Experts of a small language model: 2 picks a token.
Below are experts of layer 11 (counted from 0) of a mixture-of-experts language model. Rows are named router (the router's row for the expert), up (a neuron's input weights, with its number) and show model dimensions 448-511. Each number is 200 + 40 x the weight over its row's rms, rounded and kept within 0 to 999.
After each expert's rows: "mostly gets" lists some tokens that are sent to it at least half of the time. This comes from a sample of Wikipedia text that the model never trained on.

# expert 9
router,245,278,148,191,190,186,157,171,213,229,172,173,269,197,177,201,221,133,203,128,209,247,217,248,231,169,162,202,174,210,248,207,196,141,172,271,157,141,237,183,224,192,260,196,197,230,206,163,188,191,203,180,203,140,160,212,165,173,257,236,147,259,200,222
up2,261,213,208,148,205,275,230,270,196,176,216,245,190,189,260,210,213,286,129,163,210,193,236,216,203,117,242,214,229,245,173,224,209,195,179,186,264,192,148,120,191,143,241,191,174,160,197,207,229,205,184,235,271,203,166,218,202,182,190,227,193,221,199,233
up3,178,226,141,231,175,245,200,184,169,172,108,147,267,262,199,220,194,199,180,131,204,219,151,177,198,153,195,155,201,246,187,177,255,263,227,187,152,200,186,180,217,169,218,264,294,166,200,124,192,123,187,164,174,178,203,221,226,201,220,209,173,223,186,177
up4,274,298,184,156,145,245,142,156,213,178,236,234,181,172,207,178,205,210,189,168,197,149,184,204,232,148,252,199,230,224,142,178,214,134,175,194,159,164,269,233,274,182,216,212,159,210,177,185,160,124,194,188,220,257,248,212,236,121,257,207,168,161,226,258
up5,224,169,159,171,269,149,190,183,169,161,165,239,224,244,195,256,225,250,156,207,203,189,270,233,200,221,215,199,232,226,164,177,187,232,287,199,225,204,273,223,203,283,214,184,199,189,225,219,121,220,204,220,211,219,211,304,218,157,97,314,173,205,201,269
up6,226,238,168,149,236,199,155,204,189,241,160,164,208,192,156,239,196,224,189,184,213,256,232,252,185,188,259,181,192,247,208,227,173,203,172,218,234,156,312,194,164,123,211,228,164,147,109,232,204,212,184,229,182,256,208,159,253,172,290,209,145,262,223,205
up7,250,218,190,176,199,159,211,222,195,193,215,184,197,163,178,209,186,184,192,145,210,131,160,223,259,239,205,236,200,240,281,186,145,152,256,225,152,144,256,146,174,142,207,225,157,237,199,168,133,178,209,196,209,156,228,224,157,215,274,267,232,199,140,177
up8,252,277,170,236,165,164,118,141,232,186,171,172,180,154,281,151,171,188,231,186,154,277,222,229,219,216,152,222,128,149,217,206,206,225,199,178,238,196,178,178,179,240,177,234,200,198,246,182,210,166,259,246,171,190,177,201,180,171,187,185,236,273,105,218
mostly gets: " ", " $", " died", " aircraft", "j", " until"

# expert 14
router,206,213,205,196,255,203,249,156,279,163,249,139,173,214,189,227,156,164,201,100,175,195,184,248,181,216,152,166,180,222,198,180,241,236,170,234,130,214,196,184,226,258,268,169,209,347,195,177,175,112,130,211,201,177,134,170,153,170,191,248,203,183,153,239
up0,154,189,236,203,202,196,184,221,178,189,210,264,141,158,268,194,198,214,279,212,165,224,194,222,194,208,170,195,197,187,214,218,230,252,208,131,222,192,239,186,258,239,245,179,204,157,153,164,197,150,244,171,178,246,175,149,173,210,197,252,167,178,140,180
up1,254,211,219,154,199,158,204,170,173,161,209,215,181,152,266,265,229,290,211,205,166,175,181,192,232,185,189,218,192,202,156,209,325,229,162,118,235,232,263,158,102,178,176,241,205,225,239,221,206,184,232,182,141,161,187,217,194,117,226,209,203,206,236,236
up2,223,180,221,190,163,189,205,206,195,119,320,173,115,168,118,205,213,215,212,134,189,142,165,257,204,265,149,219,170,192,261,225,217,193,167,157,262,218,170,218,260,220,184,270,199,232,188,156,196,200,176,218,198,172,149,177,188,115,137,195,186,213,202,154
up3,159,211,203,160,158,227,135,205,211,227,178,185,178,157,212,203,208,190,267,250,192,209,177,197,207,154,171,251,211,208,81,177,249,214,246,177,205,227,188,264,173,210,248,207,171,248,202,245,147,184,182,249,155,207,309,208,177,243,170,159,258,273,154,225
up4,255,229,247,154,137,122,168,172,248,202,172,153,168,200,234,164,209,145,193,260,243,215,120,257,211,259,197,151,167,134,248,154,195,163,138,319,224,152,217,198,145,200,264,217,138,162,154,246,220,171,246,171,150,156,191,269,142,240,225,171,227,188,199,220
up5,202,143,226,216,142,152,154,211,174,219,185,210,186,162,181,149,221,144,158,144,247,216,148,171,202,148,181,226,168,229,68,212,254,176,205,150,160,188,314,187,102,282,209,259,188,172,189,194,177,192,188,198,213,234,187,261,223,171,135,138,225,200,255,235
up6,148,242,160,222,195,163,215,182,205,183,150,194,197,233,189,179,196,239,167,152,241,209,186,227,192,125,263,264,172,287,220,231,141,223,185,258,191,180,218,253,144,194,212,197,210,206,212,167,194,183,144,176,186,178,209,220,158,251,167,212,198,170,249,214
mostly gets: "°W", " |\n", ")\n", "\"\n", "|---|---|---|---|---|---|\n", "|---|---|---|\n"

# expert 8
router,181,161,186,140,262,221,288,152,193,237,253,105,173,209,173,249,239,169,253,203,231,172,225,261,195,215,201,218,238,162,197,217,266,190,191,240,168,231,151,280,198,234,197,208,302,113,215,180,232,185,211,195,252,167,159,180,240,183,266,247,128,115,228,293
up2,200,243,146,181,184,197,249,189,282,215,176,173,217,118,164,205,244,201,167,167,204,190,141,236,186,178,198,262,167,161,219,176,227,154,153,253,232,138,184,230,196,187,251,164,221,206,206,250,171,183,163,138,241,167,200,148,128,142,282,226,131,279,252,200
up3,222,168,223,151,265,171,245,186,214,173,201,205,200,146,184,183,157,241,247,219,196,195,270,251,183,159,199,168,207,185,152,184,224,180,182,214,91,231,172,231,147,336,220,196,164,220,280,219,206,203,231,203,173,213,205,207,211,210,193,207,251,185,206,223
up4,218,190,152,180,198,177,233,145,252,247,199,206,191,140,220,198,240,236,250,232,290,220,233,164,197,190,193,134,173,250,190,178,248,192,177,258,127,266,152,229,188,211,229,154,263,179,199,178,182,254,184,317,244,197,249,202,227,161,237,233,116,108,309,211
up5,206,220,151,121,215,215,211,228,185,204,194,178,172,171,125,173,245,221,150,176,143,158,221,271,199,225,185,153,216,187,212,283,160,278,166,213,198,256,224,273,169,202,182,185,229,228,201,197,188,207,182,215,251,218,184,162,256,205,183,220,169,163,163,163
up6,233,217,139,220,186,202,185,275,298,187,144,186,216,287,294,221,188,161,157,213,196,143,178,247,184,177,148,221,267,229,227,207,249,170,212,195,187,247,124,214,122,268,143,279,270,205,200,141,223,240,194,220,232,137,141,250,172,136,179,175,176,239,163,267
up7,240,216,190,209,157,171,196,253,173,177,211,158,206,203,149,253,176,228,254,201,178,252,189,133,284,182,212,206,201,245,198,193,176,190,247,142,250,121,248,234,172,173,183,202,201,147,234,215,193,218,277,307,208,189,163,184,181,137,273,205,202,224,160,190
up8,180,204,201,194,145,247,185,152,167,221,232,179,186,174,227,181,182,180,163,127,201,260,281,251,147,203,218,169,188,220,199,269,233,163,302,255,148,189,189,245,196,188,229,145,230,166,173,278,244,179,215,203,202,223,258,266,200,201,217,218,175,250,222,180
mostly gets: " an", " a", " any", " the", " no", " Binomial"

# expert 15
router,153,153,231,177,225,234,138,156,187,179,288,153,169,165,132,302,149,208,226,180,191,174,119,224,161,155,150,174,164,200,188,250,137,239,173,156,170,218,192,211,240,198,259,145,220,216,187,172,170,97,233,288,258,228,212,271,199,184,120,212,170,193,159,201
up0,218,186,245,154,222,223,245,264,208,188,233,243,219,176,226,227,197,126,149,193,224,167,214,190,185,222,156,201,219,219,251,205,238,213,189,206,189,228,188,194,208,186,225,176,121,207,248,193,187,89,176,267,251,193,223,198,150,144,78,146,181,218,273,203
up1,269,190,191,206,253,247,186,140,198,189,245,231,132,198,218,232,159,170,223,205,138,154,227,190,184,156,266,207,219,225,182,211,207,157,219,155,216,242,190,201,214,317,202,231,253,228,327,188,211,241,205,164,210,251,235,188,215,183,182,215,168,195,187,228
up2,182,207,186,280,173,187,169,151,143,168,155,269,199,297,227,191,229,283,207,156,181,218,139,132,158,148,189,208,224,243,150,262,121,260,137,181,132,202,236,191,226,286,161,186,191,236,229,226,150,196,222,279,250,147,153,210,251,225,224,225,152,156,270,217
up3,149,218,249,188,252,120,204,198,133,159,253,197,205,167,157,206,239,148,262,152,242,225,228,169,206,173,207,226,215,181,89,201,186,262,239,198,179,200,167,220,262,205,213,152,231,221,223,224,201,152,129,156,179,179,200,221,220,167,195,231,277,206,199,178
up4,182,147,208,250,246,233,219,190,184,189,176,201,170,230,229,175,196,212,183,243,179,241,244,204,102,172,231,246,176,143,245,205,136,263,214,194,204,323,226,202,176,337,189,176,159,258,143,143,262,159,215,224,214,238,180,214,202,216,238,181,181,249,232,236
up5,205,124,130,199,181,202,154,207,187,200,207,144,165,193,240,186,142,183,156,236,154,211,196,156,211,163,216,237,179,193,190,263,183,233,213,205,215,197,253,247,237,179,231,205,241,197,182,154,290,164,224,244,181,187,224,189,188,190,138,218,189,154,166,223
up6,234,193,228,237,158,278,185,229,241,191,214,188,181,283,107,173,137,156,230,260,182,180,137,268,173,219,141,237,150,230,207,150,134,247,221,203,224,141,276,232,264,188,217,252,234,289,270,190,117,144,251,237,214,256,174,182,193,185,190,204,191,229,258,215
mostly gets: " moved", " north", "000", " one", " south", " went"

# expert 2
router,227,199,203,202,219,201,248,156,237,231,215,173,190,208,184,219,290,191,224,176,173,195,179,252,247,172,221,172,126,225,228,250,195,211,154,218,213,261,138,206,269,160,217,234,211,248,218,240,141,194,187,236,227,195,187,154,186,192,291,281,184,208,199,273
up0,124,197,151,230,222,221,178,185,195,188,214,238,239,222,171,232,197,204,171,191,259,201,242,171,129,135,145,186,186,203,238,192,196,280,201,241,172,169,209,194,129,148,196,202,221,227,248,138,301,219,278,218,160,292,192,229,198,269,101,174,217,177,125,210
up1,212,149,262,197,222,227,134,252,228,218,233,177,193,215,173,233,291,172,255,121,215,211,169,147,169,173,129,231,234,219,261,253,202,183,164,139,183,168,258,222,200,181,219,243,198,222,169,109,149,174,174,230,194,203,222,207,182,189,215,174,216,184,199,201
up2,219,186,164,214,164,278,202,265,141,210,136,208,173,180,178,184,173,314,229,167,145,204,266,204,228,203,217,143,251,237,181,179,183,231,231,192,134,172,146,169,156,230,189,212,331,232,209,247,215,220,193,156,205,172,180,198,182,205,198,228,189,184,222,190
up3,239,238,222,248,157,176,227,173,188,194,183,210,169,230,197,225,196,146,173,243,142,211,256,212,195,188,192,221,158,221,174,181,193,187,206,212,210,174,181,201,228,258,232,203,138,199,196,188,147,161,210,220,170,279,251,157,179,249,195,122,272,244,182,323
up4,190,170,136,185,255,155,215,152,250,206,284,221,205,218,224,122,199,182,162,189,218,264,258,273,177,138,216,210,191,206,218,239,178,257,192,167,213,238,172,248,158,171,194,166,230,156,185,186,136,192,128,214,211,205,188,213,200,206,282,209,186,299,255,245
up5,227,175,159,179,169,197,214,163,273,233,206,230,196,216,137,207,199,157,114,195,207,212,218,191,177,196,245,181,190,249,253,270,138,239,211,256,221,148,220,182,244,207,178,174,179,194,225,250,174,117,177,158,254,167,107,160,225,238,212,212,165,281,203,265
up6,155,195,149,178,200,240,208,212,216,173,191,158,174,254,185,169,247,188,204,177,207,137,208,191,227,171,192,203,138,211,205,223,268,194,200,163,233,201,146,250,214,191,164,244,171,247,156,254,148,264,165,122,201,178,165,204,226,169,236,236,252,217,228,133
mostly gets: "ER", "TA", "X", "BC", "IC", "AS"

# expert 6
router,111,163,183,196,212,127,199,177,198,164,182,132,200,192,158,198,185,175,271,196,175,165,284,238,177,211,137,149,230,193,216,269,238,240,185,281,125,194,124,208,163,222,197,201,241,299,213,184,158,161,201,220,213,198,238,183,202,216,241,228,129,203,213,131
up2,155,197,226,171,186,168,198,225,202,204,199,179,206,188,172,249,144,188,278,135,205,239,252,172,165,172,192,152,179,204,265,265,239,178,157,232,196,169,142,196,217,168,213,127,262,202,207,161,129,171,196,164,214,143,219,229,210,194,218,150,150,187,197,205
up3,232,233,202,150,193,198,172,219,199,162,212,164,234,186,174,241,271,187,205,132,274,165,156,168,209,189,175,158,139,191,191,170,274,164,232,163,201,212,247,233,161,163,235,187,171,219,226,142,243,175,265,183,196,142,218,212,137,217,178,180,164,203,180,219
up4,245,263,226,215,159,172,245,73,221,232,237,171,243,183,222,230,160,241,175,221,248,215,124,248,185,163,163,218,210,136,149,223,106,146,209,231,227,233,188,229,157,277,158,152,280,261,191,206,143,182,252,292,192,192,184,186,180,224,249,194,283,135,165,156
up5,216,230,233,167,198,232,233,240,243,164,157,173,214,158,202,253,232,255,270,212,185,161,152,157,170,85,183,200,199,256,150,227,264,184,187,226,154,215,194,262,187,220,170,171,181,154,246,168,67,93,129,148,260,258,185,263,184,180,163,198,220,142,170,176
up6,176,205,135,143,213,144,191,222,192,96,152,149,195,111,193,251,176,228,269,212,206,185,168,248,192,155,153,188,205,195,233,217,241,163,181,265,165,178,117,247,217,199,227,113,187,201,201,172,115,176,177,190,204,146,195,145,175,140,228,229,206,215,196,263
up7,181,177,260,208,271,137,227,191,219,197,94,157,189,208,162,230,174,244,251,181,196,186,192,187,213,161,195,146,183,193,216,236,172,256,215,170,255,274,228,218,114,204,214,140,172,176,257,197,197,158,196,161,168,244,215,180,166,186,149,200,190,191,216,149
up8,185,197,204,173,150,163,234,235,163,137,180,248,174,215,184,204,224,113,236,92,141,202,217,212,181,181,278,199,220,234,170,258,146,93,248,229,200,173,197,144,238,225,272,221,189,232,207,165,115,231,252,230,179,195,216,204,182,174,224,173,236,240,151,145
mostly gets: "°", " album", "″N", " film", "′", "″W"

# expert 3
router,196,188,188,202,285,215,195,161,177,193,270,110,224,186,235,180,175,235,230,86,199,249,227,208,172,244,116,127,204,303,259,180,180,173,204,247,142,183,184,222,254,174,261,215,216,216,230,196,160,128,140,244,183,242,219,193,142,233,275,223,200,272,181,218
up0,166,256,232,197,281,244,137,207,164,201,160,218,197,153,154,152,212,194,253,108,179,183,231,156,159,238,209,209,228,190,259,216,218,163,225,181,159,193,178,229,197,181,212,169,223,248,173,222,173,129,187,234,145,235,178,277,160,198,162,197,158,169,243,178
up1,231,88,225,230,264,166,206,212,179,215,260,129,216,193,207,209,194,168,182,176,216,220,222,229,161,248,152,202,177,240,165,238,208,188,228,276,181,168,180,177,208,172,237,189,205,233,250,229,223,169,227,161,197,282,202,191,178,169,253,187,244,248,254,254
up2,139,184,239,220,276,193,138,188,258,171,270,223,111,202,137,202,228,171,144,151,227,202,224,268,161,234,182,282,204,244,268,262,150,219,141,201,161,240,220,197,174,162,250,228,210,231,218,201,218,151,221,173,270,199,222,159,185,183,273,276,231,294,187,164
up3,276,250,109,196,221,228,139,188,226,232,280,193,205,231,194,235,141,207,201,233,196,145,156,120,240,224,190,188,193,178,182,192,275,132,213,240,119,192,130,168,208,193,259,188,213,151,252,211,125,246,236,224,234,160,227,185,211,212,209,134,185,210,256,147
up4,108,196,214,197,279,220,200,155,198,168,232,186,180,225,150,193,162,201,180,177,212,199,153,176,146,222,250,190,190,224,235,206,193,169,200,239,247,225,195,205,148,232,148,191,241,215,188,181,231,290,205,217,266,324,187,185,206,172,178,257,340,166,171,158
up5,165,224,161,206,189,173,201,214,228,171,192,172,175,146,197,243,213,176,208,162,257,262,298,180,267,182,249,232,131,197,209,251,206,184,217,191,186,252,276,223,284,212,256,169,172,210,196,196,161,137,133,194,168,223,157,167,174,259,228,193,283,227,206,187
up6,193,286,205,251,228,175,197,189,191,177,229,154,204,100,252,246,205,215,188,188,180,120,248,210,174,180,206,195,243,188,189,161,177,174,233,201,192,195,173,196,179,204,197,230,197,174,189,226,174,182,149,251,114,237,275,154,225,257,170,122,174,228,197,175
mostly gets: " University", " football", " government", " College", " Council", " politician"

# expert 5
router,150,152,130,170,185,225,262,130,233,133,182,167,239,210,145,141,228,251,194,198,142,193,186,192,223,129,182,228,215,248,187,163,243,200,219,203,237,254,190,249,215,156,168,156,274,207,220,222,214,193,199,206,215,197,149,152,181,232,259,194,217,176,128,239
up2,187,187,151,173,248,236,220,199,205,214,220,216,186,182,192,238,186,238,172,235,168,237,188,183,225,245,235,232,173,159,213,179,166,182,225,230,166,164,177,180,260,207,192,172,159,169,212,249,253,251,140,264,223,225,162,194,271,249,167,213,113,188,206,212
up3,131,127,227,276,85,195,228,227,206,157,199,216,191,302,180,186,184,185,257,185,291,178,223,162,249,187,175,175,199,219,225,168,206,156,219,228,213,112,196,176,195,167,196,149,188,242,204,171,176,194,243,240,252,149,190,301,150,177,208,228,206,175,148,187
up4,259,290,133,220,181,180,232,196,169,293,216,195,197,178,248,202,215,253,127,221,174,173,249,168,221,206,204,205,236,231,125,181,223,148,136,282,227,268,213,178,210,186,165,228,170,195,111,196,250,259,162,177,149,215,90,199,239,184,255,176,175,250,134,223
up5,247,209,185,239,171,196,205,177,167,142,245,161,250,158,155,232,128,181,199,177,121,226,181,64,225,231,117,279,103,192,162,190,216,250,208,246,184,178,159,185,187,186,205,189,131,255,174,248,190,258,164,209,103,180,170,177,188,161,199,152,227,159,101,150
up6,258,110,153,136,209,233,181,162,201,160,183,140,199,192,197,171,282,170,190,143,260,245,288,217,243,163,241,262,196,254,190,220,272,193,221,202,157,208,112,168,207,303,164,175,223,170,247,221,184,189,122,237,181,196,93,240,134,277,251,220,265,172,124,187
up7,145,278,99,250,162,200,183,201,221,200,178,277,263,197,172,179,173,216,178,214,163,258,273,200,209,214,195,206,229,148,160,203,211,177,182,207,207,269,188,231,158,119,177,162,213,141,200,209,225,123,204,150,253,185,180,200,249,181,304,94,183,197,155,204
up8,187,177,221,158,131,131,156,216,112,133,191,195,181,264,179,211,201,223,166,249,235,189,206,183,200,161,232,200,243,168,141,138,172,246,213,278,163,214,135,173,278,191,171,179,194,145,174,224,175,163,154,205,190,207,282,99,145,201,260,259,291,133,132,249
mostly gets: " they", " wife", " \"", " Dr", " U", " ch"

# expert 1
router,163,112,210,183,231,218,262,144,216,244,184,176,156,202,160,230,191,222,305,246,158,306,229,257,155,145,138,222,165,204,125,256,242,176,214,181,169,161,166,259,199,168,211,214,197,170,209,311,181,139,245,268,199,141,124,195,209,291,209,206,230,199,144,235
up2,194,229,265,113,211,151,246,202,170,148,253,169,249,154,198,263,113,220,199,176,194,229,215,192,188,200,147,187,224,228,186,227,232,210,186,236,223,262,125,191,150,256,172,153,162,184,136,212,270,230,218,260,245,156,213,183,174,283,220,105,160,227,198,169
up3,189,158,249,203,184,241,225,218,163,165,132,148,168,130,189,222,130,218,308,210,130,175,191,178,180,215,191,193,124,230,188,220,229,197,184,207,203,223,205,222,155,294,208,205,155,205,104,238,119,266,172,241,286,178,165,235,102,260,306,197,229,200,215,123
up4,190,227,145,233,207,145,142,176,185,190,221,214,193,256,209,160,197,213,271,151,190,157,253,185,131,230,205,239,201,197,240,186,175,182,250,131,190,209,119,243,248,226,191,207,182,184,142,209,186,164,204,187,202,187,106,213,174,181,177,181,191,240,202,209
up5,231,140,190,153,218,190,217,273,218,154,206,141,206,254,228,203,121,186,245,232,210,269,257,218,82,149,210,185,219,251,176,193,208,182,250,287,168,173,206,262,177,193,135,196,202,154,246,191,166,249,159,251,144,232,189,165,218,203,202,204,156,260,148,185
up6,212,180,207,229,248,261,149,211,276,226,191,201,156,206,197,138,175,187,210,202,224,147,152,193,193,203,209,207,208,223,169,164,192,197,107,230,207,132,196,237,203,169,200,149,250,253,192,197,139,159,178,201,200,214,170,188,166,211,199,187,230,223,186,282
up7,190,192,159,185,230,202,174,237,241,277,193,120,187,241,200,227,176,192,196,248,199,180,190,206,238,90,239,241,167,174,209,213,227,196,249,248,189,249,171,219,141,216,229,211,180,170,232,189,201,211,149,212,218,229,129,163,191,202,178,237,164,187,254,165
up8,164,244,164,193,213,182,213,197,181,155,144,205,156,203,183,208,175,272,151,186,104,226,185,209,270,248,200,152,227,155,188,246,192,160,212,237,166,113,194,193,155,224,242,198,201,241,97,209,146,199,168,257,257,210,192,163,173,205,162,191,217,265,174,226
mostly gets: "201", "199", "202", "197", "198", "196"

# expert 11
router,157,203,203,177,211,247,215,221,218,188,179,220,255,228,190,207,227,171,171,253,209,213,243,208,187,191,123,213,252,264,206,269,212,131,238,204,183,192,141,209,188,257,165,290,176,217,228,237,184,256,153,248,251,169,155,185,198,252,254,224,224,223,216,251
up0,214,214,156,167,167,136,204,206,239,250,179,200,199,278,166,212,270,289,240,242,211,265,135,155,254,202,143,201,223,175,199,273,171,208,163,315,191,217,249,226,169,194,199,193,223,215,146,153,190,295,175,140,223,207,85,175,167,251,181,253,205,181,232,145
up1,238,165,185,209,196,161,187,209,120,186,153,239,206,203,206,192,271,85,313,235,187,142,190,225,177,156,153,163,158,291,256,318,241,227,186,224,214,229,210,203,165,209,240,215,274,198,269,219,179,196,114,261,164,177,225,192,216,208,202,137,273,221,268,227
up2,183,311,173,191,237,265,211,193,187,229,114,200,181,230,209,140,199,251,197,192,125,129,232,250,144,278,257,260,125,179,250,161,249,165,190,176,140,218,125,116,187,175,243,198,123,139,224,174,159,174,254,254,240,210,230,295,193,235,222,181,253,186,185,191
up3,179,142,172,253,238,239,160,170,147,184,133,238,224,172,188,252,287,168,201,207,283,269,283,150,187,209,178,178,171,229,198,221,245,221,237,208,153,222,157,219,189,214,173,236,177,176,233,234,191,222,187,193,98,114,248,181,213,215,231,152,258,228,164,183
up4,215,204,168,221,269,126,183,238,171,175,189,161,258,247,239,252,197,211,172,225,159,226,185,160,151,166,175,141,198,152,118,132,245,227,228,201,188,204,180,168,184,260,119,207,178,183,238,148,200,249,179,227,202,202,231,160,225,172,261,258,266,166,200,215
up5,161,101,205,218,199,204,194,221,165,183,148,230,183,221,184,199,141,167,263,201,137,199,193,253,175,204,205,178,137,210,213,159,184,157,190,196,196,159,111,209,172,346,112,200,104,272,244,230,211,240,248,241,169,255,200,211,225,244,217,198,270,299,190,184
up6,122,150,272,182,166,181,221,212,249,221,187,184,261,186,217,166,198,147,239,151,259,199,226,303,231,209,145,239,231,290,203,240,218,230,252,147,180,191,178,190,193,205,223,218,190,197,167,276,158,272,146,231,177,241,226,155,233,246,185,185,205,216,167,243
mostly gets: " against", " into", " during", " over", " using", " around"

# expert 10
router,187,145,185,216,161,149,193,198,171,161,217,161,228,206,161,181,106,265,248,236,192,180,262,203,215,217,160,131,130,260,248,209,200,199,173,218,191,219,197,236,188,264,231,252,244,231,162,233,222,160,250,206,203,170,103,181,139,176,266,230,177,82,169,231
up0,153,198,184,258,198,144,165,203,205,183,251,181,185,193,136,162,141,224,248,232,191,220,212,136,184,148,179,206,209,267,214,183,276,264,214,198,244,226,209,147,195,224,170,221,221,164,235,184,201,180,157,154,210,217,187,161,131,141,310,245,209,193,280,260
up1,232,182,194,193,117,213,251,186,180,208,176,174,186,191,133,197,180,246,257,127,186,225,118,141,200,210,167,115,150,265,186,141,189,248,190,220,221,214,175,198,200,236,191,242,192,256,239,152,240,169,225,286,182,215,166,227,179,216,163,237,130,144,243,151
up2,173,102,193,169,161,193,235,145,180,224,160,185,230,137,174,238,196,242,162,146,203,211,238,187,167,194,268,109,156,202,182,253,193,190,172,189,196,200,224,243,136,202,201,184,195,264,148,142,168,252,210,247,278,280,184,206,133,181,243,159,266,216,157,165
up3,285,173,124,156,141,159,198,244,239,158,207,133,189,218,191,232,196,184,228,175,177,221,237,203,157,239,216,168,203,232,236,165,232,188,91,162,180,190,254,221,254,171,264,186,154,268,185,161,197,213,251,200,251,250,192,201,167,159,143,212,210,222,158,241
up4,247,147,265,177,112,136,209,211,210,215,212,244,164,272,150,198,134,229,178,159,249,148,217,245,197,198,190,168,192,192,222,169,150,208,233,255,251,227,223,231,218,229,143,150,192,214,217,265,293,181,247,241,207,270,199,200,179,253,180,149,176,148,221,260
up5,154,107,221,155,202,198,145,201,184,178,190,217,181,229,256,215,150,246,157,227,269,122,174,131,218,242,176,145,175,238,214,227,184,230,126,222,162,194,206,147,209,228,186,124,192,231,160,241,193,199,178,186,185,162,168,240,160,91,233,228,175,170,166,203
up6,190,254,174,211,209,222,170,166,176,221,211,191,184,216,154,221,173,150,224,185,220,235,248,279,237,184,183,262,192,223,228,230,286,153,178,236,173,218,232,233,154,221,176,251,192,199,158,140,212,252,242,182,177,210,173,174,185,191,152,219,177,142,273,213
mostly gets: " birth", " life", " death", "aged", " c", " relationship"

# expert 13
router,179,199,135,125,259,239,219,150,228,201,225,174,313,177,126,203,130,249,215,186,223,178,195,204,228,226,135,269,165,242,239,241,169,208,114,234,177,211,217,252,282,166,273,204,188,251,175,199,113,194,123,276,209,270,157,209,211,194,274,229,280,135,265,232
up2,222,206,186,202,187,204,203,173,120,209,200,201,247,248,216,247,193,203,132,206,184,109,210,192,171,171,152,262,170,263,201,186,257,204,231,269,224,209,247,224,167,166,191,202,110,236,201,165,122,156,154,247,218,162,193,151,202,241,256,171,235,181,259,197
up3,241,160,209,176,248,253,142,207,200,137,194,189,145,177,127,190,237,123,280,174,210,199,249,250,222,242,304,251,115,265,200,216,244,239,134,245,217,215,150,231,209,213,240,211,273,138,198,196,149,227,109,236,212,260,163,216,174,203,221,262,248,187,273,224
up4,204,193,195,226,178,120,127,205,188,195,220,204,247,172,203,191,238,211,163,200,231,245,193,259,172,165,212,139,178,213,198,150,284,203,129,211,226,196,125,217,228,228,248,199,210,275,244,274,243,242,140,202,233,213,216,300,255,229,273,86,223,146,159,228
up5,161,110,183,134,196,232,317,250,219,187,197,143,155,200,228,191,216,205,223,199,222,268,206,236,180,196,234,205,194,252,261,275,185,164,149,188,195,136,191,154,203,233,203,169,189,239,217,174,233,168,164,237,214,199,221,168,199,165,148,284,252,221,230,199
up6,172,258,140,173,220,109,243,227,206,188,230,178,231,147,181,205,239,224,157,187,229,183,205,201,229,236,128,200,221,187,135,218,242,135,164,202,196,204,190,225,206,186,191,211,134,166,207,148,187,222,171,206,238,201,212,167,199,255,209,226,291,152,127,204
up7,138,244,155,185,227,239,211,221,100,191,170,141,171,279,269,231,85,225,178,280,146,142,171,191,180,152,149,231,250,195,189,201,175,221,242,207,196,226,210,228,208,207,148,207,136,169,196,222,225,246,214,221,175,266,262,227,218,188,228,269,165,241,170,201
up8,185,206,261,201,151,166,176,227,183,144,170,217,210,200,232,135,206,263,205,332,224,257,188,244,218,232,255,171,230,223,148,252,200,240,206,260,218,202,231,211,195,289,215,176,215,152,264,253,206,241,192,209,168,184,142,167,216,251,188,174,209,165,226,193
mostly gets: "\".", "\",", " and", "Scientific", "',", ".\""

# expert 7
router,205,198,169,191,173,221,168,123,226,195,222,180,188,116,132,141,207,252,242,189,212,271,204,195,211,156,233,139,206,185,219,197,241,115,261,206,193,227,153,258,217,185,256,161,291,166,243,233,190,126,205,233,188,109,171,207,180,119,245,209,228,288,236,207
up2,207,199,231,185,158,299,170,181,202,217,219,247,145,139,154,243,136,198,258,164,184,175,258,145,177,255,182,119,171,213,253,238,235,207,134,132,158,198,212,261,222,242,214,81,190,140,215,197,204,176,206,181,235,149,253,203,263,203,240,168,192,160,158,209
up3,172,129,183,134,225,260,223,238,127,220,124,235,191,224,259,262,227,239,233,194,169,210,227,258,156,190,228,200,187,201,114,137,202,175,232,221,173,232,207,210,273,161,161,156,280,135,262,213,237,166,166,229,229,188,172,216,221,188,237,172,77,137,199,190
up4,204,264,128,98,207,162,242,187,167,192,150,235,199,105,172,189,170,229,111,145,187,210,128,213,180,213,171,215,167,236,236,166,207,178,182,289,180,237,148,187,182,187,226,173,248,235,211,219,64,220,197,193,165,199,139,203,196,245,162,127,180,254,199,211
up5,174,189,227,200,202,193,171,204,206,168,181,260,183,206,230,227,211,130,203,200,211,258,209,158,206,142,149,98,189,215,188,276,225,139,133,210,239,227,134,170,196,210,244,181,159,263,219,175,174,247,262,240,187,196,170,181,244,134,135,155,220,194,151,184
up6,199,128,218,136,161,215,200,168,233,175,239,219,109,196,204,179,239,200,238,178,226,209,171,248,170,212,173,282,170,211,206,208,176,169,182,225,257,132,217,209,163,205,170,152,149,167,136,224,147,276,195,216,163,188,213,153,219,191,166,265,195,212,157,251
up7,197,206,196,225,195,193,305,221,223,252,165,121,195,144,172,182,141,125,229,154,185,229,255,169,172,115,234,167,139,197,168,248,176,202,188,191,193,211,138,163,218,150,223,190,190,211,282,255,186,119,148,189,159,187,205,245,263,164,218,179,161,216,206,126
up8,108,196,215,257,165,209,196,153,220,164,252,197,152,107,170,156,195,213,178,195,136,202,189,153,212,248,147,308,241,189,278,210,127,227,164,198,177,173,257,167,129,222,230,200,219,192,197,301,129,171,198,200,174,251,120,137,105,189,221,198,195,183,164,197
mostly gets: " The", "The", " its", " his", " their", "'s"